Below are experts of layer 12 (counted from 0) of a mixture-of-experts language model. Rows are named router (the router's row for the expert), gate (a neuron's input weights, with its number), up (a neuron's input weights, with its number) and show model dimensions 200-239. Each number is 128 + 32 x the weight over its row's rms, rounded and kept within 0 to 255. Numbers have three digits each.
After each expert's rows: "gets" lists some tokens that make up at least twice as much of what it gets as of all text. This comes from a sample of Wikipedia text that the model never trained on. Tokens count by the router's weight.

# expert 19
router:128166162135125099098124187117082162123133140177156160093138094136125124179175168135084075115111213097106153111132124071
gate0:127130111157076140123104161104126156114179124160166115092176128142082077126099132110161125068156103108119133078091107149
up0:143147099103214139131114078111095116115123138111113140133146154164148133123133091227138118153142105167157123111138116080
gate1:166085147113163100102169072081114115132135167093145137082119132178132131184205125117175090101151114085117157181119088147
up1:105138129091142126103114176082165166135167131145139101074084177111141141112089093204169132115114132126090020108148132084
gate2:101152097143095082108103102121113133118121190152110114110131144147099159124077113159079170045140129106101187126142114095
up2:071155097093042076113100103184155126153156106138060165119124138129150154091113135172120178140097135168133160192104089162
gate3:086121159179175155121151168154118155081108152119170058116187136127149121193144076044121069161162126110063198190089144077
up3:129111156117143096146101071069125159163105084149097182151064088158128140082090169132132195065098119098123062101124164151
gate4:109200131127105086159090171139067157149094126167118092046147081112112141127156152110113107144096115104094148146104113114
up4:087143126144163117112161137101161185132137111174134158143128100125094086178127090171049134108133155136135100145082185155
gate5:151066136137137164144125092213071134086146088175157053149163150088131120141118119125087108144118152101167119169058105129
up5:117173132181159161132180145126085168129144199121144120104161123129133116065106159059137183171107079167163125125096158152
gate6:110113128105122178124112128134113102160170152185176194125144121140132202084128170182131109118105126089050136131138131115
up6:150101166123129139167119186100116128127092137133133178132139163145074132105129140183119124106141149154109122162134145104
gate7:098084190084171128168151185070098227059104169155190060108106129132106093155177168111093184128141164102101121133198152113
up7:117088178121061124187115149114144085112127076156138133125136127117157146127151086163147149112192119100122077159075116118
gate8:135137140108148097132186143130137160136124128131100094210087115146163156190144053151114127126084125137163143170108157099
up8:117130091113101141135056135146192147114173066087093166164124078064107149139107148102127177175156079165138178145131096133
gets: " (", "\n", " |\n", ".\n\n", " \"", "19"

# expert 2
router:116171107102113173122139107094120057141133129142090166105154097085089151135159158118139150168164155188143129167140105134
gate0:136169078116075139136130127070125129137129113142165129107137160152096113128155123157136105155131100176165118181172143122
up0:089129162132139154175167171084142141098161150126145057103172104086150156150108167175149103113161132147077061152158139123
gate1:161190170148104217150133148113126097172124082096138157080114096076104158142071154157163172168165194131130055174108115215
up1:170133128157126095123100101142112139155151134098100158096094101120087196060139137127149115124096047138122099149181101123
gate2:092203092113196092138114127099191111122042103093150163155140075095091150119127130201068118141119153130157114137083147094
up2:141142114096178108117148155158130135163136142130103069087118157112077147141074070090097126065110129108171127155177169130
gate3:140125155098095182061172092107128098049181155124217090182188143099122100139130070153128122101160113143117117109113169131
up3:093181193097119143103124134132135119088158123134163093123137100070154146085140144212144135099139080124108060146158078079
gate4:143143192073145119133175112124195152112175094122147061114122104157112161097169148125149095115089145147195097143080128094
up4:138140112118133152105150191083138072109169104099107112170098120153120139163124156104142157094133133131156222156134174156
gate5:108166144132117115151149111152097133094111151107090146075132072136048128114104158152170148157160182169099131164136108145
up5:169101078091114099147111155147136102094120113167153111162095180066171096118091067125063166142040150129112096123110145097
gate6:178096144107158124136173147149209189091113178101083116130088150058114081086107076087094155129136141150134128085109065127
up6:179089108161097131092132112139090109135081109151128100176120126114138191121099150140116131080097138138177161142108093117
gate7:119140090186139184104071113065179102133103150155101131123152165170098141141070123105127112070139141122157224178144087188
up7:155116153160096144082060131124096174122096103136108167152146136144143125192114181112116154153113140136150207096123132188
gate8:147176139187060138125126084163092143145103132107088069096111135115090161062160119105069090230083134136157112139140090088
up8:070152132115162125125148175152160134074095108160127048058092122180079185118184165137092136079130139044097181106125119123
gets: ".", "-", "–", "\n", "==", ".\n\n"

# expert 10
router:075141082075133128083107113133082118110132148195145135127118101119066116135147127125094093107092127090172117131136130117
gate5:144129119128111129126139174122128132127168139100152117138144076163103113107112099120082106124173139151088132146099109128
up5:077168109171094103118092154093079140172108113144117172116140097107146132115146132103083156156124124078128121122191117162
gate6:109172088130144157156094110154139079138134140117103130139138057164106131131140134162074111148069147095158166124192051116
up6:136153119111110108128078107121152158109098151098149150126090069161126178099109043102165126098076118102030115131049063115
gate7:091057109147100142153102095057151107135203169158159146096113139116111156110116133126129142141097132076131158121167136127
up7:085081118160098148116130102158102125090155187132158077096121138161058146097098152183150130095149124069101100179141126071
gate8:077181141102077143185108142094121124101115136157068114086141199124124164123117139179147091085165117164163074153101164113
up8:148128107062090141174091134129088107138131095150087181124096117162116116120192157177094115133155120140106102183105151140
gate9:142129153142174185084137087086185099101168151110174158148102134112128173137110092100137193057155127107144147152116149100
up9:159174185153125077158123132089085087109186132169133123158155124140110149142134155136130143127053109076098188127106097171
gate10:093107119093188104100122123107130153140162104140144083193120183106060117153057150157125180126094168118124121152106087161
up10:114087118099180161152149158118139095137101162176137109133150079167089124124099101119111162144137129086091207150140123213
gate11:139150085118081129137137110068053125182100181088084143180083092123147171151090138158049125116116142111125158119133088143
up11:097139085123136093078138174108095155162094168131135124144092110134154192154113103145087134140116102092114127154146106173
gate12:129101142115039090169173132164079065108114081129114096116145148135096135177149159115084075117134128130156068117197105139
up12:133186100155118168091172098119133133145091157063086133097140104141137157053157086081090149160054111105115234155082091149
gate13:091148080074106119136135172158099115105154130076141093096159122104144171164145102132090153099102063125145034131134121117
up13:160145164136124144091134085132179141155101083155099173141105107126125135176107121144151114147108150104119149129126107099
gets: " |", "\n", " (", " |\n", ")\n", "0"

# expert 31
router:115124063124107198126099098096130135159151088145104175134135098123095119134128153155127041132109072099195092071129082098
gate0:126126132120132089139187148114166142130141184130118103082123151144163122156145131095127173137163155092114117108207158101
up0:112168077087181139190067157166105157055150129138168123150096110124111134088145082118161130059100102164108127075107153139
gate1:148202138125144066154156130070131138098111146130175106093117128149104136146167135161118107136113119113125160144119090126
up1:179076097107162161136157146086139105098144162213121105146123068113065108081133133205194094184137105107134128088141142110
gate2:097077112131081154129135137113145108184126088119141134136177130139138148183122153138168158181133129176145141125180133138
up2:097123104117053164141129126128174119172090100089135122103173128177125136138167170149165123090179127163128158133165163153
gate3:101089087079135186155081112102140113047099073131084131150148106169159105131115129132066126129126100078177070107114123152
up3:161125093162135095112097169062163131130078078128138120107168133087149116156082160141045139149151100093087130132146064064
gate4:124162158143147112096146132107128142096163145134167090153105152162068124208097107157116073192113120095096140172083160131
up4:129119149123153113134159095136137124067120070169134119138112156125083109146090157163154086151164125095098149211089146140
gate5:207164126147151063106088166106100101144101049156117115111138160058107134126101135122113161185116173172137096157114125109
up5:107140165055153110112135133170164085092163093144129138181119099137108145164112118134049135072099184094139148177085144114
gate6:122107123134135148138104182082121176155178151106161133093081100169095121194167077128145157163138101140148176105133136135
up6:101115164138143147115155107090169138118108141146114210098160094103145161177130089142108135149124139146113115156110146117
gate7:122126119146171161131103172137123163094138077176112134057117102160099170164134112083161145145087137101143137117190154161
up7:143170121159103134138154084111134075140143160090099101111228048145141109079129116152086131099145127102107166072103075133
gate8:109112157157101173107150135058161145121129070062138151073099123147095118141106097050122117143153101135106118168087064079
up8:159145179165083161145086117106152124131084109087134186029149128211098092084088157136088129111108099164130148137133111097
gets: " |", " of", " the", " in", ",", ":"

# expert 1
router:137144098093139141117106130134131154137123087160104145133110097105096145107118125108148112132088151096119132147114095117
gate0:141137089140148081109154119113130180146178173065051128103142106113081114143132095122113103147087141214101200169151109083
up0:099149096147124164071109148173141135115051102113211139118136161134120156134034189090074126184126092119122153139110153106
gate1:187109067081138167117110126116136105139158127107132189118144101146116183132096115087142105183108145124173165135148099121
up1:121107108114087096118115156136087113148066150131165135098138141175205146123123127123171144065145157171138078176146113162
gate2:161146083171127145134063073115129160144134118093078092112038128098140112102172110063102108139172150136089106139163089194
up2:086101177088137170146140153151092104086165171167152180147138121144168129196123154189142130149082098149178159083122157088
gate3:153092118170117115106128145122120173145106095087127121099090152084087120157111103126136073144141164134212176167097109096
up3:122080122146157103161191186084083101103174102151148132157137126115147135143134141072110163076143176068119130183139149127
gate4:102069149153113142145104068118058145104169185099108113088151100108138149141038162152104055121110143165140154144127173132
up4:182153086177174115096161111154090129122134147136139075141185142139149192124152177140105024138172092159114150145128081140
gate5:099081162110114123142148185123064126155163086073088090116100142094146107116101145065158156185088183112095101111181128170
up5:154154125183096103108144157146112145151187114090137146125146138141148084080116121093133131065102123128151093101199137115
gate6:161117195128179132128108178086142208180103165147121099132098084105184107152070117118126137106123150108121164046086152105
up6:096168098166133123121115111171123117078100134088153194108117139132130161112153128122133160201122134145100134211139155161
gate7:140063136067116152110168169135160106171145166116123122102129130149143122176135139117145131136151139121114162115084168183
up7:113112130122095197078131093088103125157081087116174092110123122157168108191173154103130124166180125115136147200120156153
gate8:177123124099137141149083095154128184130166162095103136138140143073139108118133094081176124112090141166100093175133089052
up8:178114167116164150121138097132157186159118192087064183130219150068139126077151062135133156154128072149150141117080137071
gets: " ", " (", "\n", " |\n", "-", "–"

# expert 8
router:146141110100075142184106047075137152152139138140126165163073114101111151171175168167081091171136190131199156128080093073
gate5:100183078074073152136076156127149197077104170086132105093084069068111144165111155164078096233120185133135146131131130157
up5:158074144105167123092159152093147123195156079138109148195139227163125138096144112105126131069121113105113160123119153125
gate6:173131117118164217204094123162151110123124097115175125181143173115117155086129146075095092116113081153137185195095137174
up6:081123095080146142148089107131154132164123134136113165115106170161131167148116083177126143126169100126163130098113175038
gate7:129101133172147114149094086115191106095147126104142124080131045124103152174110111172113108165148065177137083101148130077
up7:140112141139121080114094086071146087137055091100149100108112148147113126142070167133098122155124062150125061143070151086
gate8:133113121048048072111165136175091126145115156166120099131110101076134146178138086132125132162133103118165081137141081087
up8:164141085186184121134112109060113132107131119141117151131149090147140182087084161089164090135074127121132135092153139141
gate9:166109125162137125122104086094062186175162158115122096145168102110184179124086140122113132110170162092172125162085144114
up9:135127176162102135128081032141104093199139165135118068160176069113162136150082180170146147115170151143223161147083146102
gate10:142208176105122116185140161114118113148081149099124131103110131141138176132093121095052105144131139090129154096105131154
up10:071106193183110131117152121081131129179113108088099143073155112119126110129128117051104143192106109164129175139121087142
gate11:053128113059130169204158105104135120183180127142096138109131128099157117187168147139117157107132145063104155115073075127
up11:142204135218090068091174165149106172140147126151126139142174079135063099103178124147138110150096085119119133107147148107
gate12:158124161060174129189102119086139095115127111162124102062096100130152112125118099149100136109159112166103175140159127139
up12:115137126110112131072130187189122149124142179109153109157138093132162032142153102120125132100140105125184072117092150117
gate13:137146109101065128098147088109159137149133090110082075121117127133155153112102108112099161228122135115150124174124132145
up13:164100121109066129107165066091132165168138114100123103116149123139157148118093128090092118209191129136140115165101073121
gets: " the", " a", " The", "'s", " his", "The"

# expert 26
router:130145108094140084112098137137124131149126092142073160137093132102070206111089126127120126102096087138129113087114088109
gate0:096119158111111116119087153192069088145154170194108124110128131086148135076147147065143127124135126135112111116111177042
up0:155164118152145148181134046078095146092138116165148147109151088129163077110107166102178098116124135104147127211131121139
gate1:111106121088137155168135191158143144092108124148121136083136109133097144133152084138164140148107152207140196137124145108
up1:098098109166137073148097122080087168098148120086129107121108126114099117158128128086110119133159156103134096154102097161
gate2:067161159152160157124145130059154072128169099102121156119173078192136139135094214138144120149165144094058100106161100118
up2:126184129031137155050133061153098116173136099114093111138085122128126152111044179141127127209123151123120111156133114149
gate3:127068127065123127120154135120122188098122099101154109147166143126108129164129146086112176131099118112141119116155142108
up3:110143191149094109168113131127116067196108094114137129164153103116127179105081121139100126099083128141071115133139133166
gate4:136112136136095098186107145106110139167132138240154178101115081100066205108134182170092146145144129083096165126149094119
up4:194112088128030120104178124141187107147166141119155143152163171107149111152115095148131128173134120092122146099160145103
gate5:193105094083151080066125121131131192143089113140083106117110106103103080082069158088075168087207128143140131198071104101
up5:123101113094131129117157137174113203100114094079134127165212129108163161132157084130140084114130147155144146069078110132
gate6:158156092108134099150111137097145117112085101091148110133119140082098159132122182121125097108173143179119105121158103145
up6:088204144107110113084068100144122094109127127175155182122129129100117110146132144119111142113123132147176132165177102138
gate7:118168093141172182139184116085120137094094142135125089151073153112169119123123089108119166127144129143131159137139163118
up7:127141139188102127126067120155073142161118114034085146103167153126126139094103126119136165130097100076126139083140107127
gate8:071092048031123150078112120139099153116130153137059149116128154146092181135085114166122123106101144088182111095145177097
up8:111092144140142194166082163139107125102154184149092163120161164142180098131120124133113124093173131107140126057085138118
gets: ",", ".", " was", " is", " in", " to"

# expert 15
router:117158139085115107217097108097153132105158110136110188106160162135122161155158148126141149115127175129179126101141102085
gate5:160138168169090117093150126128099142114085089096109118102167147110136157189101126093169201161090160162113130144174104101
up5:108177098120147135078160126155122123116108071142134083145111154102119122060124110081097112076095114088180131100105194154
gate6:125098189154122140089082106098114134102141069164148147104138129136112110104078170200193146150161106085176088178142155112
up6:120192125073106069106116139164159141132137133142109090188091141171139142104137087079118124089143107162097192110113096051
gate7:132114157125200101128105145213123172123128133126082115106116183094136181130123103157110165167116148131102095114076097126
up7:111123154147173090164176119163101159097133097159126062144175160087155228116132074104139163166189134152088125167075076109
gate8:163139091126126158158095131135150143138107128100134138119137147113137176147134110142067151132134152163185184109118086149
up8:153148160152145116101168112175122126183119130126124078094123121183127073099155116117124075106116106123121112094123106118
gate9:109169088100138143136172123087161137134193208127160148089188129137125119139196111162099083054111135144079185109115133066
up9:116150087128123109174133126050136103095169203096128150098165130150152113094149116147107090109155120133079199166106164052
gate10:102121110152150128176108107118114123095226136134126142086106141144104133147095088112131120120139169134139176066133153081
up10:124160137144114126058143109132171095136075210100182125132113115122120182133161137123136143173131133103159150145175143162
gate11:154132075144087139189134115126122152117199073123078147083120128096126120131119074117126157150093169152162166120130091156
up11:139127162093158162091168114086128075117076136132161139151140115129110161135158151136134084098173091119180098152107090118
gate12:135113131143124161142165077100124207112090110126151173113090168127113136146144138181112170146126147164099118156134075101
up12:117117168120125153133061151136075145100120123135130122148049144086151153088124095105108168116190153139122117106111106144
gate13:101054118165110104077103168069153070143153073081094134097112112117146091143109128160122162149149166144166131177076098124
up13:137083105112123153143107151057127149132137129143147168086097123135135116148098098112077153129212102137121127131095148057
gets: " the", " in", " his", " a", "'s", " The"

# expert 25
router:183107146111115166126098082125094147167146064118086138112117092134149095154110151100126100147114140138192128112145080138
gate0:130122137117107052080204083129124135128099142105155134185121091116133127150106120070128102123129167142165120067141099102
up0:079126156102120128132184206164107146120178099113179130104162140122092069180108110125127044120063133155067100120093147077
gate1:118157099108119148114136174110146108056075126068126120105137070108145127067137123124138168156127140189102155148153112156
up1:140124108113179128154124168125110076128156107114132144129077143155086096144139166128160155135106128164083082125142127162
gate2:166140119136131102103114121152122125143156147143096114165116152114178119067101168112138086201123150121190158119152168146
up2:170148153063177105138108083127098095110115119104121065098090160135168115134143116099122053126105094123162091124102130143
gate3:177082196130167084124122124118169185116125123132161142173113139113107128101142114077133155104102162175152169139159103111
up3:112118059118120137140089069154081072130114139088152090152189164090096120102155142137165079125169146131122146106087144126
gate4:198119081112150146161107024111085107143148135130123139122121107124050139195049149138143145106120148117127140121129098145
up4:163121128114119100114089113163099104157095109125132158139090191124047136209079139122161113115088149155175123109168113145
gate5:111136115122118142091126083080093139157095142099108155149060103126143131093104119109062115168163135198136138123032144128
up5:123111124137127130059129168091086159102114170041132159143043145093152135121108095094085135154148136168096131142050126151
gate6:139068088064150160121090064146087200092141107069175129133112143095166111152148108120150143142184125158103083161098130085
up6:132137154110140112155085098147143114126072137095157187118135134137142096109168193142185087152190107137175072076155090091
gate7:141166165142115103098067128132110105151087154141146113103157112102127149113141111170068134143135107169126109117093057097
up7:090159085192130090178145119130156146142130134161104130128117133119127122143113174164150094135148150084113201126153141136
gate8:105145146166147118153153125111134089147174128129180162164118127056135126093097111106116147136182142191114229151167106131
up8:150146135104114143158139102150134117136183123157116132045148166091126128137162084157135118126117132201107070143096135100
gets: " in", " to", " and", " of", " as", " \""

# expert 12
router:127137112150089142135109101152114150140126115161106161111124113130084164156156159163141016141105036108116147114147134113
gate0:116060080142099121136146077122081085107112097159111053105108141131104135150115093093175145144163110162181154140098082143
up0:135077165121163117139132067175084085172115129147149179127114165140107142137136127186069096207043142119103090120183195173
gate1:167114096139133093151149107120062139114054093145120133148078125117147148077140143161157116118124130128108147157166111144
up1:136163136114122092124139193087102197128115164140167094110117196091091138134102185076054093096134129137179148145083151059
gate2:139174090174128124117167121127144171056135104097158157143150145148118177133098123104122066112143123165123139088122176123
up2:135181122173094112101148109146114152074105137050140165186146109158152127133165142098176077087164121137065160143119212136
gate3:152058116168129043075117161119123201140071149079132162135128122133168145081113173118112167105151169176113182124095123094
up3:133116153166127081058125158113088102161120126143095161098145163167130119105101103159166145184168110120116198130121114123
gate4:136127139140059102145153163177152155163099121113083167064124145134147169123080159098079223205132151100086217124150124161
up4:122111106132153088116079174106143163134112191149146115107121093109158143199131174132119132128135136106163131138219143101
gate5:122153078109170109144097196068139171124102146104144066107100111133166172118116180092128121081168126142100152156151080051
up5:079114127121142129176079135140121125129136146159102150158101114092190111131127114110126147120118153144126151152097108145
gate6:099123113150160157113137129103127083146134196112080118151157123161034132134103098126115122129144143166107188119138138102
up6:108144089156122117101068136133123145186102149142145098163106135142089168133148131187144097064091137161115096158191105147
gate7:117131165105069100154115120110111145171107135127143141150138151141161163156090166135128119098126145096133132133135102080
up7:127144137132132076152165124150111110107144149166110092106122092139091100181164139112100069065092137083116168161131172088
gate8:203095142101112126137164108115090128135130097042137087146154101139128142115178132136103081130098118056103136172095113086
up8:143084185137137158130169185134152198101150106120111186124157119104137073154178077109109149134084154081178090156121162147
gets: ",", " |", ".", " and", "-", "|"

# expert 5
router:167176080087098122100149095133135162120147099161087162090099119137089128141101141132112160119107101097130147138124072092
gate0:117153105124132105161110156123089120163145073057195136115144153121163164093100159120101119092138150176103144151221131072
up0:113161120133154131145135082099151046063100116121092195202090148176117107105199153176155121165077148139129138148127055111
gate1:098051061155122185154088091087130127100139115117201153124146134089096150161086169166141079184144169096139130137156103080
up1:145141144136120099078117141186172135118159102184106135153146121137157114076170135110125170110093153133123089134141090130
gate2:072150142151116200086137064122067146158152126152132132108159127091138099167068107123108110140121116105193072199137132110
up2:144136159097163085164172171115208138084080107055139092116109073140065120110149115109207082104156149145089134095147158090
gate3:114210103125130160126045142136116153108153124165169084151162049147128181114086112156087178121094131090090092129143136110
up3:106169092116115113077096173121151111107121073179179110179091154099112173097108149100136124103120120090111118088117192112
gate4:116064123142113086129191101098086082117104097154143149119117134122095150139035143148113175127108133067108100111150049137
up4:050146141084112122130107100100149114107155131140132144119114132141183105196090125172086122149086132129142123141152069168
gate5:134107135140108123149182104094158177111120129116097066116101133074172094145075129066091118170162147194142058132104103108
up5:158142158151148165104133124111082162162126156106089137081154128118154145113104141137154093065150140092179115116075097104
gate6:109195101127122142134156111092145157125129126156135159023105123162107184084152176165169084166169130055106128123130139110
up6:086125135166145126149158123125093098149136107114099106127154177141117128148106132130144141115147086136157190161136102088
gate7:110136106115134164125159144078098142148158143143149088100153066130098131135127092099159083126157147160146091130135152146
up7:046142086137135152154148141123112092128166111140150126107119126147157128117161122112096109135092078153130139173125091092
gate8:167098107160153190140151098070135098067149096091126137117188068129058119149110071101124116136179128132184179143134140059
up8:149121084173097164174074178142155098116074088099133171080105136129129163117142103152106099115112136135159145085137154111
gets: " ", " and", "19", "|", "20", " to"

# expert 17
router:127118069107097119109123088108078112154123074161091137121102097114148127110103125151126094157114033087167143101165108105
gate0:074157120184121154114069201130118128093140168147107122101135130074145128142168138132055128161182128134120157108088133171
up0:135141128076087095118143110119169144158111080082153147081136167145121132097104097118167154079115165123076115122127075109
gate1:185125141119115153142140122135083163084181113125128137130094174167134116140120114147102071126120133158157092143107083021
up1:115131115110118095147090130085180112113045118123099153181124118075129139112109103096125097168176127071145177168061106159
gate2:140111086059074151137126158132147103150163185162139102115153099148144085131159149167121126111127143138115151145118131134
up2:110117170175175098180067187108133155126126154120140178149096154112082171144111149127119136143108179102133169141121106142
gate3:104144112188129134115152142101112175129093140068086105113157125173062190098160120108139022156160120118166097076095114179
up3:158130138105149098091157081107067123058086057090087079171141168135099135082128130091133123101142101167143120071164130153
gate4:159126106137142124151089121107132102140131180142178121081145078155086117133122128130110188080133148133095205196126099133
up4:111159000088107169094146128135157043159194157128127085081139087072060140127145153116080110168149102143165100136131113055
gate5:155128113137140070152034107078156132097151076163092122085068116172175133078091226121181177149142134100088174156123168131
up5:147102143040134079094104084154158142150140137184137134092130145133144175154118177119145067190079126112147062095187064106
gate6:167137147113095097120091149089114130100105172074124105143117110053084132135127118111080143125204144136130213078118104097
up6:061094092099160168128138133075163108144130124124125167158094106112143143136107062157142139157087160135143172125162152150
gate7:109161127128141117152098155082073138143147100128092065145111070101138160120142112136091122121124135098118092053119157115
up7:064126094137148125132131112157073140135141098092130070141107074075165144111064101119084148135155110113142073114167160158
gate8:131158121151091130126182074085130158106149129174128176116139069067120091097116110112132151141154143163152083138142121100
up8:108154128173133098101074165113125180120119113132128111122108142078105126137149143154072177164123123116087171179128195127
gets: ",", " of", " and", " the", " |", " to"

# expert 30
router:094133087131087148154090129106138177125131181139166143119160159096091084145119177131123097152153240140201142137135074155
gate5:130150148128075156191118090104128131137170125152132182119214119144100162171077161094089123081130114093176105132180163139
up5:102150094112111135153119131180138071119084143134130125140128102133099156096188090168126119140091126154122123118140114204
gate6:161087138146151079103118115112149185118161109129122177151074154141149125122110176177135163166149168095151188148094139114
up6:131115117138105123167142132111156187137120124121134116120148132186145137160082184084133159140151146190190182108162138169
gate7:119145156058112115149162093047123135107132117119127113118164149096111124139098198176089070118179117119145098199100083088
up7:129136090086136130111147123120118135060173125129154171116179153107078087180111157081100167130146145090172125165112132143
gate8:150106081144093134096054167116168130124113160135078180115117087138161133064216154082110105108126142125136155146099094133
up8:147077063128087146106084103117211149145121137117108205156094089181149135137165167098126130117117121172114088100174117195
gate9:066153177131043149075064124125148115170157150102074084102135152187128154126166134116089128166126160130140122157144109119
up9:183132087099118107159093142127152172058141171134106100066150188150154141073136169192097104199126159207153172148172103093
gate10:105194155146131081078113141104107195107125132047091072095131134119090100084090154109104131149110192153122145126106087117
up10:158220123166117125144135181106125123145104138160148102167109070141133116083141080132141121169098083150136107115086137074
gate11:087073138088101128164144116139215088157147116153112165124135131109155150143119105205147189168143135153114169102132063150
up11:182107130111131143070146121202028109090145127139141084172201131147098102104156070077113160127133088136094129200099140171
gate12:118103172066112113195164119138123045123147139181109140179101122112164140188020148146105110132170161057145093066109156131
up12:104124091112209109150105098155099079136137153127115084108108118168119150164098135129160152087178155092136088100200107152
gate13:133141121095126167162135154110116096136078156153086116102095087080111150134160148082148105134182146106112190132069149087
up13:097132151136078129115186149134103168136048164077109142116105134137100083178157108110102103131129190131144200117138124066
gets: " the", " a", " of", " The", "'s", " D"

# expert 4
router:184099089098104158079155101089148118184130139125091170202048061070086120147158134178135080183113117098165147119079132046
gate0:114138136137073144128094068110135103198163116139069151135139110092080159173131149159127126179119142118159156096197101110
up0:095079120132160097135115200157114172072100141128114086089125131159146043095088109071138115114094136136089114118140102140
gate1:188109088102123153139157130090149181106155087123095114072126033113124144128162133121109118111132122136112088066191148089
up1:085132108160135130135102153146181059028127192159108159138161183132139124114081130150126039153135144120142148121103126139
gate2:110141075115088108206100162118108070136146130103132142143113107091143124171091138155129151146124150120124123108151116115
up2:082158153104152128128166128106149136154138171115091124120126156202110108125119064101099141124132170110142109124173145097
gate3:106085132060134127105195141143090129117095136094106185184102178133083181103168132067071154121141113105153152117138115065
up3:128168121129136082142172145152141118040159122094154068072216088122143113105103091180155157131098155138076151110082170119
gate4:149169121193170102130152139084117105130141162149140114150079074147123164148081107128114121147124145114150139142108127161
up4:094171132127181160139082118177128099143177152124158141075113149079147105076141131138122131126153128117127144130117133102
gate5:108147084112193166158139078128196073174131105151138147063143033086116127126148113154096113136096117132075106131118134106
up5:134153095255170150137165134099109162122101121104177128082217093150106107080104128167122068151134130122075127188130131112
gate6:089113092210076145148074086112138142120110037106152134156082080051099150120126097181124145171116105210165102139120121134
up6:079098095114074104141093109127083179104096024094129091112162096084142122133092125117102195151109133126060111115151043124
gate7:177117173084118150096205121089083098147126136075065136143081116059165087085122107156103126164100167122170108113127112080
up7:075134106173153112149072135146138205096152123160165125107192120190131131193089131105086176149118106111119135102134100134
gate8:136089174115119150115144107096146166109183119092134155147125082117079074143168080096190096144124143170174095131116088104
up8:156183129106180100138154135146106146137151096152067126118143132083158129115078103137139131101068111084130164159120148150
gets: "20", "19", ")", "|", " he", "2"

# expert 24
router:120139160144120166095120141090099113082106110169141178137120120084112180116145128116101136147060180174151109156134142133
gate5:148121106153073140142171126146162072081221145110144147068086178093096128142131162100182095147132164136220133112156132163
up5:092142068131131085158139183143140090092191165114077143130093131138143095178129113096142179075163147112142170120137134198
gate6:113116170170158112100072098139164122114103086102067113121090182104108155100150103138194125119125146152159138144173147153
up6:080087123124142131152101122114136129107116134158181141137076127118122120139122099159084133140141157186146143155162173151
gate7:137148131117097142126134146081141071097061126119113134152139058125092169117098014073059136176134164164141167129125103152
up7:128155128097171094105116101209083136167136083135084096148154171207142120130141168083134094051088139104102119125123149143
gate8:089145171104135143145138165049150110103064174136135109100148132087114107185090080121151115136133163106120096142150118140
up8:134132108128143151113092091131215142100181158178069106148131111090103080131125168157156129175127146128136128132160122129
gate9:179161150109117152100181143136138168108107140153127147153195163048140145150077165074090120126122136129173146076120175108
up9:150101176089095128106098130107151136107079116124200063164130195125177153097094156139123114112136114083141125099110130139
gate10:145133212101110155148093143200110151090145112079151106110150079092112148143117150153139081155151126144072087147117113144
up10:116119141105106160149114109152115134117080131122110190071148150155166106112096040109119156098115174076060147084144148162
gate11:149103123106137108175170163137115101062111122115130120079155138015108106139164144102123078105122139165129119157148093173
up11:156119106193096160143137123172164095100146139122149129112160127159120114144215111159098101134159077125129128169111122175
gate12:100085146137129139055181077057129099155139167154141148162156074129101075195110072145127121113105161119148187040103128146
up12:089168054085090135166082154131154112123168065113120123057103142132170102109136137096122126117145168133134118164135100139
gate13:126080127062162173104128119092117121124108142204136135119098095101098133130130124137054140116139124159137113126109162131
up13:113101163119132146172118116144140147128152113178161117086117113084116137103161171104138184116098113143091140136009099080
gets: " ", " (", " |\n", "\n", " p", " c"